config.toml
init_std_router = 0.00929
batch_tokens = [65536, 131072]
train_tokens = 512100000
Below are experts of layer 10 (counted from 0) of a mixture-of-experts language model. Rows are named router (the router's row for the expert), down (a neuron's output weights, with its number) and show model dimensions 224-279. Each number is 500 + 40 x the weight over its row's rms, rounded and kept within 0 to 999. Numbers have three digits each.
After each expert's rows: "raises" lists some tokens whose logits its average output raises strongly, later layers aside. This comes from a sample of Wikipedia text that the model never trained on.

# expert 109
router:477481557469538510563520558390496508489526553539491535485441538464505506480439514495493490477576467566513518522512469459447492438502514489596444487431488532489552525487
down0:513490500488510547470615544489499489420547497556519516483555523481611528500518497525515640474501508486535480550538572592487525475475531549513614547548484509551523493499
down1:569489529569506595451501492505492484464505524502556470521559420530512545539467536574448434453442524571432592602607473482499484449481496535562517474483529515502484519481
down2:469528546463548478484495506513507484481482506509470442483476492466572531512546481532524503484466514546520478452514523479451496494459485500509465506528488552531528529461
down3:520514547560598545491543506478551515533468449501523517474543417537539506533422533471450511466542495489470430499503475531492499419507536526490493520502548545480556522522
down4:457505504441498515614479419531518537550475561480536514473564518480585538398535508515472485400468541490517483516459503453474508574572541435493482509488528419474566489467
down5:509502624572551535497495542523515510491558556525508555463502493459509538507543498448505496528504455573482531631457466450432532504581470484500547529474526494424528481517
raises: "us.", "us,", "iz", "ond", "oph", "ite"

# expert 111
router:525471464612459590461492490527473503525469489484453538537575509540429440506471507507453560432501570547483539416460467449553508510499525572542497506490504526589512424533
down0:500507614494475528557469513532502520450443537522513530513540501568490491422509523523509518461552497519440583446504474474508499519572504473505468447458532538536523539487
down1:502511553483498471470545448525471496509526441534478537482469560489451520541441520463470522458523559504412488547505434475457501456488547481539463551507479470450511479503
down2:529497466507536452499528485488509432530581545517503453488477538529484436492482428511528499478512511486522538504468453551520441534475529516458532486500464521485471467502
down3:510542491436529474461457473515463507506496461567435513528579497465452527597479551567447510444508544542473498519519462536485561495659517497498460521572512456470540452427
down4:558554442445527525509488523470514520402500499514490526578500433453405475496460478512532392535482537513515511514570424514476477501550480449535472460542518565506504586511
down5:474520602558500479453487538505539486487430506496490518477507533521484471458500526618540450501650513457443483487538472498559463514465490530475448450483474514437420488540
raises: " m", " s", " h", "40"

# expert 57
router:482503518525488484494498511469505526488423439528556440553484482463420461476487494520550447528587491506454399508571415486493477423576529453522512534606496491519491502473
down0:468480484493521504537528480465522491505521522522502470488508541545441503425461525519549485405462512513421453524519498513467505523501488466517459554480537551473536423487
down1:425481444534483424587409568562510503476493500535549532484464494475487447440510549464541492522496538462481513455541504491494537498558492488441446525502441536489528484540
down2:512520510487561493441531502491515508609432503513512496522504511474463444481464522560553521506563600499447484517495550506503479484533505467410546480500498476508474464562
down3:516489465555469525498483501509522523491573577526559532516528527516434497445455440506531527503516423484440506575483414481563483510502520498454493479550504384486457516461
down4:471468463491503596535476499470471464452511530535529575420512469532503527503574453443498521505594479535558599509474499517470474547489467556539473450369493495518552509478
down5:517509506477443538473499494534460505470508508469405516534488437543536558466489423518451490507455479513472493535447460562493445453466498492482498501465499449538508566500
raises: "\").", "a", "r", "rie", "e", "k"

# expert 31
router:483542528557453500504485504422457457542448604549521557505512617477509490497501507486475524425532529556489562523585496477557489475441448463387577531533423412492598522495
down0:437487488558515539489567450526538520482513526546480485450616524516459366496481566470474557487433446522461527555489540484524475503544446565488507538507515532423506535516
down1:319511465523503531480457476502481533537455446524506509457506539496479448556420505527542595488464517520477499416451511444477548536538511588439477441492398459503485517535
down2:411539504552619527515536566458509444446558508483414504521533455479511490450479501510469481496507447474472503530555470462523462470509498519499539542541589479498516475474
down3:473509477562519511494480499462526532542510454541536522521539488472502481457479477507523628530453553414451519502443467493526537447501544484529502543445436533449490520545
down4:458482560483484559536490526502476469450535574477530591464446545466474498513511567455497499510495513506530632470578437450468489395561484513452512438523529525546509514490
down5:583499495540518492543514504586550430552502534479524455503440451516446516572473541504517546522504536499514544475546469504466558486509516490460545557470534492515584482498
raises: "ese", "-K", " Park,", "ian,", "-S", " Jr.,"

# expert 50
router:461481495503453474475550539433454546546478506504493469513469466554549477534588457417603537541530482516493501521524429474530438550531483440512512545543475444477564487475
down0:529465524501547478568500518537473493433480507489417499488471554486473492476511476454464562528464578441527414493554471556487446583472529509528500508515531558456553501450
down1:469474530437530537496492495498497502445473504536480538457434443542536551483552537477553460453513504507526516467439437512551447558496548486471468545515420499539549474422
down2:534499549522448509508545528516494528502499554542467424467475461513518470530430545494508546492546474479496440507394477523484490533484516543505542504468463475528384463522
down3:439578497533496458486482499528550476521525452534495477543479550467468565516476482547511548537460419524529540440460482524503432472483485463531500544460561418500526548494
down4:524409409452552496481510508477458542588519506589520540457526448496521417454474485500484535447491503464511482559441451521589537571535501477445522505409449557482575508564
down5:450513508503503532515507504393536491467496423485494449508510511547541526459458430468505431520440462528505481529477555533493481490409417445511401473494495513482480430520
raises: " ", " B", " P"

# expert 62
router:540507423449511440564485524525473507506531615491475476533515516529552503431476531468526472501442570489531445480522513501502426408552532532521479485576526540539525534472
down0:480549506487504488452470482493517515502555504541457438512484505511505479534514548480453479509498477499492525499447539512468515525507583469477559485537461514524486531518
down1:468553467485452487502492466513491510537507434457523512463523459490520462534473530470470454466475438457509510497529568534449464479560521485538518487441430552574480553528
down2:424519535549502394476518486439536548509449392453510462458463560436567453547485490493525547467424484488568547489453526482473569596420488556534475476459517434456532557603
down3:465498500452549503508481563582489477511493438479495438488529551461495549448496482503560433486506585554526484493471518502442462431470469535510496478444532573525451520448
down4:453544528511487489494575535490537469513518535496516495573471546475495508553468472494462470511511487568505477528458482491485500474580525529418502576540538493470539446566
down5:456392479488522454512555528499519503534493471485518462554516508501559598507490483536485605477500466473521512463495495515494456527545512506488511563516499500549579476426
raises: " and", " &", " in", " of", ";", ","

# expert 86
router:494509471488476445500494518507461496470480545430503427471506536469567494479483561550462429458490503519527498475536441539572503440505489506486448525535529511545510500506
down0:465481477500460492490539459465514538441500505477546514519440495536433472524521456485503512445512502507523534516513462449493513449513483542548521474472482518527530535491
down1:453509501539561513545551496562438409473546562526526537480517488534569500462506527511439428462519494481531536492477464507511523443517488395545455509502457577508436475484
down2:373505457569529508514474535514519515458491488431498485513491461519452499483516502526449535496513558461464443430562514551484465493521497534514447503524538516419506541452
down3:518427509471498481524490492458403492410447399451499555414423552462582419457469447500501582522414516495615554506404507461508559567500428522434486419486521438404544547560
down4:512547482498466481487544495553474515542515465465528488451538474496537529499454484558487562508527532493546566486478491513526565487595474497530475431498482546554539524466
down5:408428494417533504464512582492517558509426512508506493496476496455559513477443483533490458542584530462530460481499529545479528511470429488516429513567530499522510468542
raises: " in", " by", " to", ":", " with", " for"

# expert 63
router:510472453524476559447454553555535494521488510543514484583453512544536563472506470602573579515465483516477520499485550458507467561519464452512479521422462454479497500466
down0:365533497540486533572562514543467474427488475452551597538530510541499505510392552435459491547532480497536499526521561482501443492502525502484501486517482503575477503496
down1:406516471485511504534527510505586512513541523527478516379476498502508478516478551498521518446552496554516451570517500456621485495520483503484499495528601542513511540531
down2:524528567499525481491499551438467521471438484474490461529539476544504547589543480509544526441537502488550535426463517487495486586477502528521459474409485531506538451461
down3:489413538481506536510503591495556500534443537514478566499568444481522480499466485428565551532538509422555438419502541478471556489500495512476556485499524385480502464449
down4:526468546526487516502547528493460468483510438585481491536483457494547477547437495467512504474523426538441486487536503512460510500463536550421467556560479546496522521472
down5:428541415488568466548554508475424467527533564468490481479475478479536595448418559487523521447511555481464542562524524536533560503538554508560470446442484522474478502570
raises: " other", " subsequent", " the", " others", " his", " a"

# expert 34
router:582540491442497501543530524543460462461503478519532477562515523497520534538503505485444508478476526488477487503517522453523549501561544503519486531426559525504439483454
down0:481492520543551420512471481423490476536493515555534476514447520508539556506489520494455463520550467490511434579449468529507431536461455557520471500541464550510533563465
down1:476438485534508481461444509509594520554488586481453478510558501532467405520516435512514508535467489493530513508543541447489458462474521540545540461615519467574530470487
down2:458492458531573507402528558478482500500481526514516506415575516470509452507516554508453523408497495479507501490483509555491512504510513509478514545486484505541581449519
down3:470539458511523430475500472427484586478490586499603497505561467428440447514462388487586524559564479514527479447469599497566448499488447536504503485509461525476532517499
down4:445522531529515457519467466411516461502493532542540480542494475567462530521534485513592497483525459498484469520492415518501490533481500508435447471541486547478492507466
down5:538447571526603443496489505575476491559492473515539505473515539504551492531570468560498423504500557537398463471468440533542458551504533457511569585508507532521591396535
raises: "cl", "v", "-", "ch", "con", "se"

# expert 13
router:476526450564516497560562518512481559554526478513521514572523515540460516527521528526503478525491462541526488452528448462482473484484552483469496522555548478424534449598
down0:504592536587497502527420474462495426464485498518556558503478480468461509499538525438552551523427462507526500505498522492569479549519509518511425515532480491495457505494
down1:512511469504476577534510523445532519497515533503522482471500493506537390487525515474476535460510458449567575568510443490466483493493443480434489542587546535486417469529
down2:439520484548519545479490515444567520496518483497465536416493493544468445440522492523532580516536454517566497535555538518454513453502460531476472505482539489517528531508
down3:434518561566519564489507464508551513527512476462478531505522521516488446478507509522525513541561423500579475443536514523452505520532526552556493500461481433471523494455
down4:431564544499510469490493540524477483550473496482509534517536502521467489534464524527550502520537474499507466455492443569519500503557436459514555472543515476520462480512
down5:468478516453513462523474458496491536550496472502481527458527510479505552503495523515503549502586522510512516530525460504489429490495537576536452510494473456519519507479
raises: " The", " List", " A", " On", " F", " the"

# expert 52
router:440455503505482523531505500407479552499559535466536468475516548466519508489455516466549605467530540546458484542531454488481475503490537472475530530480478514482558528404
down0:506502508535499483551488484447500497492532508519521410418553511497568542494485441586378512521474451476548493526480490524567501477561503467559479583523511393485529522499
down1:498521550472534578442536524482498446548534535534543566519407526511518509438513473422459524628523511468501513582555443516482514556444527511533503444506461507505454541464
down2:507483561470433492574523475499560445466517499529472521507531501533442480464487512515485503496524497539498597492467537528501476414463465482509559550484559468516504444464
down3:474476527496482483448479553537465452478483458473546497414522537514521520496509500507497498442512526568461507469556510556525462488504596465493510503468515549520516546521
down4:472508507501508480554477521459571475515500487532465544447479410480507479557560509487450529461485474441525483460517506602411512476471470495534549472486448436446533522501
down5:495480478462515541502437469478459541520504460513588552506417601501521467483407524519578519483541457424552505504457480485507540539509544487542444445482428456427479495447
raises: "ota", "ime,", "ne", "ad,", "im", "wa"

# expert 27
router:575505444472580520505488489505530451459488501503475535462513504521489488510437499594487438495472600446514501539517416521507515501592488520470449562500526570428445442461
down0:484508498503498511501518550509490555524438466466445419561448592465519512500508468515468517452529520574446485491521548564463492561513478517509527484536554501524590435518
down1:462514533554505502508532528599514464509490581445515550460514493504479517573516511431482542508452488504538408533508465503582519484451562468506514484555503536478569525572
down2:491497587543499492507491470465461544587507530524484436477507500546481531459486502477463547482554551554479508517508513467461510514510490510514522519426454507557485462560
down3:547534542483453523515460484492573495455529499467486420495465548487459484490518477511536507497554556446471584497550502509485458564499506514473514515563441461465582404461
down4:469457566415490514460499512570447562502528438494493481512460567452508601590476536544447515521447542499486447517509504485494510503487523447462489529536473433501498490483
down5:470493539416583510485509511510521445505498518473537504513573492416564500441412495535568522523508492565543545574513460440497545514470568492483469541508561470481435589522
raises: "io", "ia", "-", "a", "m", "ad"

# expert 33
router:550468444506483451565506511476487475518517555473504507416453550487582529541538548511465520499459527525514499456499555540565462476509566524607524499546442554541488552563
down0:521487547478503473564455572505479536513458463557483518532490522520462534616465565471421454516528498510489511452532483538535516485537506423559540465502513546564493463479
down1:495476505461456488527447451496464485538533541450528422465448472383458431503471505501608456541431463496601511456500561533462519571433455521555535434525505489596539497517
down2:509456456498478524512478466489483564476531522509485522482402476411559454504481411471508541474462422496510498421509527542499517493457527591473441506430484396543505557565
down3:471516408508477433542506500482493496501488530445527474457533512509512435490465496474474558428433482478504494555472570563482548526480471582551502447408478502466479483521
down4:481501579482549520473470468564474530456534544512563444502495595406496529556446486509542515472479491470560528529501492471538509508466492488535567500557553506465457467544
down5:520452496581439556452508528414494458516463486453450591501447507399468471534487556547522557553484422631537521542525472510518502448464499589446442506486465467541490525497
raises: ",", " in", "s.", ";", "s,", "."

# expert 92
router:449537575476543542522507483564545499448486515524457482487515468532499509507468479543535535568470452510509494524526514492474460565460479550423534541489540540475538462445
down0:514515495538551502509520463456394440551540500538415474477461430467441464449480535500533432498510475519447503474436526492437569500469438504514521439545484514466497508487
down1:543517517507511482455520429550492495550515447493500423505455492548476542477567483460503550559381538447467491455518563428455516582511553547497415424470481464472545469479
down2:589520432459540574517509495422446462510513451484543513442500520515484497492457512507558400482533510576495467504546497542497479459561509559473598596485467508490402597498
down3:491508589500500589486488521523539541475493473473443548474516447542447433539560492547501499465532470458535472425513527456510496489430494527497547499526582470488569485375
down4:495506461450504458549479552498480571395534508478478507486514487470506545461454518517421518424527480518498528531491489525493478505512498532504472494492482457507519482487
down5:454501492460463478496433522452544573505478452518499424452512497614517506509522537496482492560485512450465502493471471558496559436473471512495474450487548406504523480424
raises: " the", " a", " public", " an", " digital"

# expert 73
router:473449492456510494514485464486503579429519509479430499539505540458460511568539445489481443497572548570547537463553540422425522510524552511478501494497433485460563519467
down0:466520491459444446541498522486523532552519498463573483481528538454530488489506514526479467486558479504515511567572488502551470479563541425588537467478538562487467422497
down1:456483387458537573533502489520539483495520493532447478531447550480531480438572525505462511566520509470503436441504549499567511453511499510408475456557483525533504416481
down2:490462509504511514485563573501438481517464416569515477436460500510456504467462471567467562433440495439524393446466584519525552479504500564494441452470470506546465497520
down3:509508451428538523512464432568534547490483533423515477462538499478442459426453533492510498530514506471535465552468598513499448520489490556518526478520499475481496523523
down4:522499498456500533482507442492481557444526484450489540471479557469574453464504427523510477539492428505534518446545466497535531487481419496438522529515502539503590489498
down5:505531531530533524529457502556508556423477523426477522545465526476433479558438460495498478490470516503498620509458498442629430513492524517434472488524489557477443478468
raises: "er's", "er.", "er,", "ung", "ers", "am"

# expert 107
router:533514521540477487536526448465544483493483483557425463467504561511437418491525544525481475461513463463482493475569473452455534417486460479496556536566528552472416480477
down0:525436477451560530516493470471474559452406525496365462447536539441525502496522478462532567561438471558517410410469568522437533505472430482528518508391554506560527546543
down1:531482505475515524461478532503417464498469527506441544451480588453485571530536533457546471480454513544537477481497558523549554513516455545558481526437558516581547505563
down2:542492444463476474435537471533470517480454484485477459466455565552506468528459497446545527462505505488510475424538520550516437518539443528551494519447480459497489489502
down3:491500500508550506463476630528515526471538473488529450500483428494488516527495471487478521480527491496514548549443545401445486503510494547518484458487469534491546575496
down4:484474508517502472480481534511454511499426478503451519487527509445511595468521503548562445444498461490520488497509533519550537558519478472483468582505537396472486456482
down5:532492460457467435546510474498419489527529498539480526402494458478471529507509513505559561448512458463501493480474538547519522529493495547487485468434490495479507462520
raises: "'s", " Div", "’s", " Coast"

# expert 116
router:491538509546564502530445470512477445446455455510490523479454440510466476576495570502477536530442538538495456536438400431502543486565516466473489501470549514473474440513
down0:507475536562497491502537518492475496493449536484569462547479543471512529517556490533477492490508482487496584440456425487554506463553444441465474541519435514499491504540
down1:464519565456537588533552485459510517531541487485463531437538536490537455444515473503576540464488472494570523474520518570501483450538473473487503496426487536512541522458
down2:537545463481509492489407522473561505534537438534515456451496476492510491436458501430539498508554483510459489468482502500463521465426505460502540504471462420511534441505
down3:458443498543529482515492520511495536498514474546421537498436499544523472543487556488417548482487423547505468486550556420557509529472493505520444493501576509524547504461
down4:434538535504462504552518492519514492532455457597521500543500461474495517510480508496471511517495488465486487477509540424463465530435518563513570519519487502419500458502
down5:586456455551463508464439487536455484479445496481476485476488512501510525452436475527522521566516536457551503417488459516480513485500582465465473468491501459548456583557
raises: "\n", "-", " and", " in", " ", " that"

# expert 45
router:475511408538483505510497498481557563515522466499581524446510513569503488488453511503477479467520539498461538509523533450516550556500524551522375485494501517508511481551
down0:457528477464519474467519534520467591481504474482535489466495497459532530495548473494553484522503535518540405527510436526512445531489532508514543506601532493451525572540
down1:468506502514493481491501516574434430506413468470467476487467508529515474532487505428466499559541496489508423417483510444516547495497541561543546504465501487416463551516
down2:494529467449562465508504471494530533517570486450527498502471521563469546504496500469475458392436565471506519515449489484471441490426482517481526496478461515531566469482
down3:520477511525575549518480513482534476537527509521510542509549560500447518471569524520489471543508421394515484509482500426464462516484487506424477508407505533488498469439
down4:461481387514557573450538490520496493530551524498567531522551494497501491502503514529523442488498530486527506515501558454506562485554548505550496513523564464497552487503
down5:460471463536520543525524581491465454584504501481479535444555535494416488483501548497514533475503533458539565511450521512502513559521539542480436505537469478465527513510
raises: "=", " Language:", " type:", " Class:", " Occupation:", " Education:"

# expert 115
router:525475479486576459562527537476429441547514540473532489429453499425451414481523472498474453470461504494508481460496544511566429456495528524556465413595513537508476560560
down0:507602459554540443465519520502546566462523486520493456568498464468478523495410581514461507519494505528437452497509484497534505440588560474488490516487378495404456435414
down1:503524415483387520560477518553487522453501571526507505479499510504519391503508497537477518446481479494564565608486546503512488462467470516483546533421399481506467519423
down2:469496483508478499536500537427457505462484528484558523607457520512487519491548539452490497483457500508498519470357398549523500485504510501484505470493454490495494497487
down3:486486526569423527522512554503493502422464524483439508481531454550534476482495441512514523485533509499539485460536461462528499489444523472560575483487522524584498480455
down4:523525513432508491502481564515510534520506455469516525491438543431474468470489492531450494571560512475502462515535568456547541526506472514475454490499560490496512553539
down5:529501540498471535457538524545471554446516455479477520573517499555478522482486555477531472496478517473425497461475471565522515556433437435451504449482447490463441482510
raises: " before", ".", " as", " from", " in", " with"

# expert 78
router:444519450494560544470487516496542473519433406502479534502484438513463512475516515566501415542583442558529425518489533561517459518525474517515466506524524462395534530425
down0:492535459484513590451470471545440503544486442437562565487501490554509486484524469534559548545531555454489472533556517489557543505436506453531472592542599498497467520544
down1:560472510495475446557384468541472488552477513446493542507474539480491457439552541494453559445456529560494509509434541494483494505451582491537508507495494576521467491504
down2:496572483555497490536483500569518505531451537552548514560552544461545449494499507494399526520501423482464557478542477490589506527461543501496497485464510540526475480558
down3:457433477462554468473509462537475440463480597482495504521506484492478517501553458560516527412597442468520476570509528551496468490456456482473504440482484461563485500563
down4:464538454528409515529487520441511438483507542545523515499492445480558558561554509467517525483463466460513510573506444496492465489573484517596445548520495525543502428441
down5:469514555616508477571542516509568497553505501537482458459475512511463527574525520433556525496494518503514494477586507491477495431467511467422517467532462528490497601529
raises: "ail", " the", "al", "ia", "ately", "ale"

# expert 59
router:521474524488500478531507417452520435487494540596534562460489427508567475527553532450493515485526484547533513561475508459550540438500581508538502551490522447428537525498
down0:505436436546478480425541477569473552540450490404494458501485472530472571540510471493538478504493522535526478473470503499478497482569497417519483501455555484543437535517
down1:489520503535492413526502549526477479517489513512473465509414545500488518447592434504443570497546506486488533504450444497540515524482485545423500572497515468452554542590
down2:506515556536496553510503486525575525442514482516419519508482532475534563489505471465553388485574479529514489524442447468469466494455483537459557509504509498483488530432
down3:479601448528539508537521470460482485493485487460509494443513425444529523440432498488495535511532466548503534541484457571512449535519489561542537495507508446506483520495
down4:530459542475508501494474522531527446455453470471538473562458540497448508495511473497537505473500495491523548496455452454486530519448540447515507515431501495471516452453
down5:556442492516513539432513478513473544461495541555565548510517514491496453511529487468463504510567452519479492546479490523484499481496509487500445532514527535531527485496
raises: "ook", " on", "ed", "re", " and", " at"

# expert 30
router:457468429438501528502456537521446478488503470480529470445542552500471580446451549510585522495441484441453462478539529485539528521511519463424468532479515409464534454519
down0:561496422450431503523546515477451482438490466545465475486487457461498520504478488486536482545529480485496534554479507538554488487479563503423442502583441481519493476553
down1:431473533514415525476469481514502449494503447550538493489528462513539441472424508472467529415556490533496551515522519554561497513443509505476495481502526493465536517548
down2:609473557517483484518624469497494534478493489552502464497482493536455548479564529526503516527439563583519480497458551489429453538568495498496483491448468497502510519575
down3:512527459508463534558444511516472479536487437479463453528481452482542501576454532504474457521518542537471514522510514408504497499507565566544344523559558521527545513465
down4:516494470515560515586509534554572486482579540477579479440443520458532476561535424595531498501575503454476462492451474533567513441587480511501548500486489578483463515516
down5:511523559500422517520525560478508504497531493459427455556449422556461539540546512522475395481471510457509551513524486531477489468533499429460497516491480533487493497531
raises: " was", " received", " is", " also", " had", " made"

# expert 6
router:503450526528541525493532469508442441451465572511545510558493485535502491566500526514471475419441530441471572530431454512546551490483488523547551512413469501557516582578
down0:512440537520478484455487513453424503459531491453555461520458507507518490420478501490446557476484604555490495514510468524508500483484508371520465510447495462455535460520
down1:462472522478456548428510502527527512486473513516437486424520529420502524479509510448492435566530500543479523539483533449529508538488472472542530490459555449488499492500
down2:420516583533472518506487509471539484496524530436501480473503527450484504495605504523551402559499443520531472381552538461493496521530501490497441541489427506410552553476
down3:498516526481502501468487427491444520455459490500537536407542499506563561487534459478483442504445470509544459598474465497524455493498505502393534489512507495552458480478
down4:478508477506506486546502569505502522497510555488405449549542476483541520494434545522520519579508461479517403467597482452494498479511443520517486486550501472489511494501
down5:518490525492467454477574521506547518439539468542477526516517392450457475468488471519549502481547585492461462541430515514504499485555444476552536480546514461512467469505
raises: "'s", " –", "–19", "-19", "6,", "7,"

# expert 17
router:530484476464508512519531508421529518478529433527453425420463537473547535513544469497481557491481451499411501513519558427540529520455445500463496489527469457421526532499
down0:433475496457451563478507460517471471490492518533529485462494517488490531447519483468542493510451441561527528495473594516455507471508552548492600502418479418504462495528
down1:555526517481453515507476510533469445539473505462521565524521433509519562569454488492498530491513462530481506494576527530510512465540553433553508499477514474437544487511
down2:441497535470488494524467462552584434487422470502462544532584528501496546503529529477471473481571509519525485458489482472461504502594502500503464494547528539489517436518
down3:511533493460541471552532524546519513529468541424481482454469529565518537500473494520477529553505485455535478513457543458534515460544603546466494491542533453494525502538
down4:511494430478461549472535410557417456475533493504530593490463486536508459509402522522524486520522445494513489444496486519452487498448459480480507562525460558466531522475
down5:473469551568543458592532499493504413501513518515497494513517524521498516550577495449462508456482529521500507545517498489594451464509489510549440462603579650512552498511
raises: "ental", "/w", "FA", ",", "eds", "US"

# expert 1
router:487568476482561513457493475523438423468472411524509562501471513526465589429508491479478536447489456520502536538522447463518460517454479479543461536475486523505470474486
down0:452438468426515508444546535605462424411514538525574491540509512443528556535527497535485476474496473465474557450452475528492489489501481503555470465534484483505474439502
down1:475493500506512446497566471534474499518476541414495406507556532461458509522482441467493480550456536485474420473513524509534467505461527563501500499473441521535539510517
down2:502569515476489533401487512510566571435500527461542463481482489503442492588548534437498475514470482402465527519500502463497464529504468481451521447578509483465473526504
down3:434517550469442498496489524537425549521513489488485509431516462421486448456493440469559505582453452481509463505527538447548492437501524499481492519515494576517459510552
down4:534493444562456488462471527477567546519518542441608469455506560547495585457523491517459507519514556469532409536510484486527414407519468473471467554548472499457489465486
down5:533533511633530440477476477405537477509464472524516438487506536476513500494429449478477550515431561519522404529529492537539507517475483498515494538526475472528547467425
raises: "ilt", "cept", "atter", "ol", "et", "iled"

# expert 16
router:472571563468469443525515557494490568569505539471522486447461534484501475466536524473494525444539512482504448457515513515513515510425504557490487535598494527530474511562
down0:538470503469519486546455538441549463494481447564521521434460593451543496512525549498549458466422567504457557499479517479441537418447464593546505460508573511460525508419
down1:506503471457535564536444475550441496538470394497569456473537520465413461503460578604467539487466504471454531493500497464497508447473493561446485478465451440504517567453
down2:470543425500491486485533519456478470462467530490503507529550473560531483490499452516487494472488484477508468458540533554573467519510497507506549527483514445440529481532
down3:486483527508514424606451625507513485523432469483520470460540525474484461487491505509424450476465578564498489479413419514531532491489492500466506520507546454513483415529
down4:543502482406479492460547449476626461511451535525530452509504419597588456451490467528498478548430499476494439453476549545518527507506591438502468497516576539405469491476
down5:494556463534507492503518454456428463455586473487547497516454513434520453431522489496485589471472459526512510513497481494509524456557499513549501473484471509489473555478
raises: "'", " and", "-", "-w", "–", " to"

# expert 42
router:565565533502547562467518504512526488428516442548537502490458527488384473502504512522486518513475485504484450538549423454430514455512492451510484496484512477414451487451
down0:514492499524469538475447546453464493413491547622564414419418445530473515496565457465531459463507545502489542504516510456532516458524404540569448436463518493518475448488
down1:526506507535543482541509518516517456442597451501547417512574478465442451487486550537431520530579482495492522490527484470505530476518552510462571547515449494430453439531
down2:453507519527519477423489549472429456463511523508504528410480419466493540564510591426435543512511518479454434454470505523441539523440383459466545490532455452460586447498
down3:550364446537431483524486548452500556468566580505503436480530532573544540564525455528493527480550411492380530516479489483504467486506526510562490485440531487576611518436
down4:463459445537501466528524472428458501530414450507621508454415524496504497517437497538545471433495491501440457531459568500469485513546474523536470487510567516421479527426
down5:475510515570479478437450485537533477502539387548566508501557499537478433536496474524532560512569529521499484476416431495505561481526496454539492503582525489459508479454
raises: " unknown", " true", " the", " great", "ide", "1"

# expert 110
router:509533582472533539530470475523599520468549530481426556503451527479475526521471530438529504526501455569430465539529535475458445518484480539420530524467478463545526432467
down0:483505541489559502515456461477520403490493477516448526464531524505538536537530502467489495535466479565502480483547460437556494502494475475483428463551619500508501488526
down1:541466513495438549460471473558371545520480516513415521501538497497515525451482495488496468513407502594448565538453506532478464549510429506449550500448538485491483465520
down2:459503506462457534535470513509643500446537516494459472464520491582482390496494524426477492516527458506481535454504529449478470462524439494480526500467543457538461509440
down3:526486502438504454457555551481460512469526391549599471561537515484509440548469488484505534539478457531538488516417497494549504581465485540461490509417455460476509509480
down4:479490520532414517444542513525475511525506486495547542532528550497548586516503558559525509518518548487507469504458509450440545513423488461490533437476512498489474498474
down5:425520518528465529512446454489527572513572477519536491520476573567518461485514490458497484553452471534533532510537534462485508420544519512465512486469548549481521531452
raises: " the", " New", " North", " South", " West", " N"

# expert 18
router:443517562469490552506477468546512554417503483464511524516531467578488419553480496519480489530579478460475454543503485523534501564488476562461488485445450487508478489447
down0:548508452536538484532455478487521511469491473539500462568560450465475560526513454462567580488464485551493544502508501496561475449542503529503514465504478524430521550488
down1:471454453506493530521503512429596530510464479513470479490523443544561435501482484498538483580600380463484433512445504477535521500523464552538462478437504492491517454444
down2:507483487548531535491599505486415511544461507502576467567455560526493519532468486489500518521479457503543533405480480447484579528561511461538437517544533530509513513496
down3:509492524495508501516476511549503497524447499458536528525488470447450512489518517521474473539536496462435347483424585510536535509579472493507530486452525499469524509445
down4:525500541455523561469500421465494529514579515615460522514551552496548519557521446475562538545432449502565520552539539518451488546489561536493494511508427482473434479514
down5:473433473519462551450480533502445434487545575520471501482578555497567493473488511543513433462536519512477509457510454529437478447420494473416489536437451460406515508501
raises: " the", " their", " its", " his", " her", " this"

# expert 90
router:550512571454499461506545521450495570496484505534516445477473547452527464473508552537519509524494557474454507547528502461489510488500502455497513521514472503435467495453
down0:490451496504488494504526541523521508505504538433369438478549457460421534548512535510469493501540506475482508453400514493548515589532518529551524534507486524538489498563
down1:540473443515493501384520546454461511480513498543524494456436457448520535486538500526522542524489466427498464492507461522542537479560484383499495562493525546557470489478
down2:513519522525484487561547546544480499523495554560542478534490522555493505542536456515503531507566526588473523594425483465493491504462537484467490529485482471474476491461
down3:502540468451467545471536452513471492454512542504466487482474515494497530513475438472511491538447495569550519510465506503512473506491503528509513526535458433466405506558
down4:502458489437507456535551559498450487461521516484571509458522543521507435522529461532507532415516554555433460514448532516574517472517433478482419462521425419481501450511
down5:506534528520571510494511514500500504484550565493578518533577525528519512475515521501500536532496534452514487469478573539449532527498511481475524514542462489519516455534
raises: " and", " T", " on", " N", "ay", "y"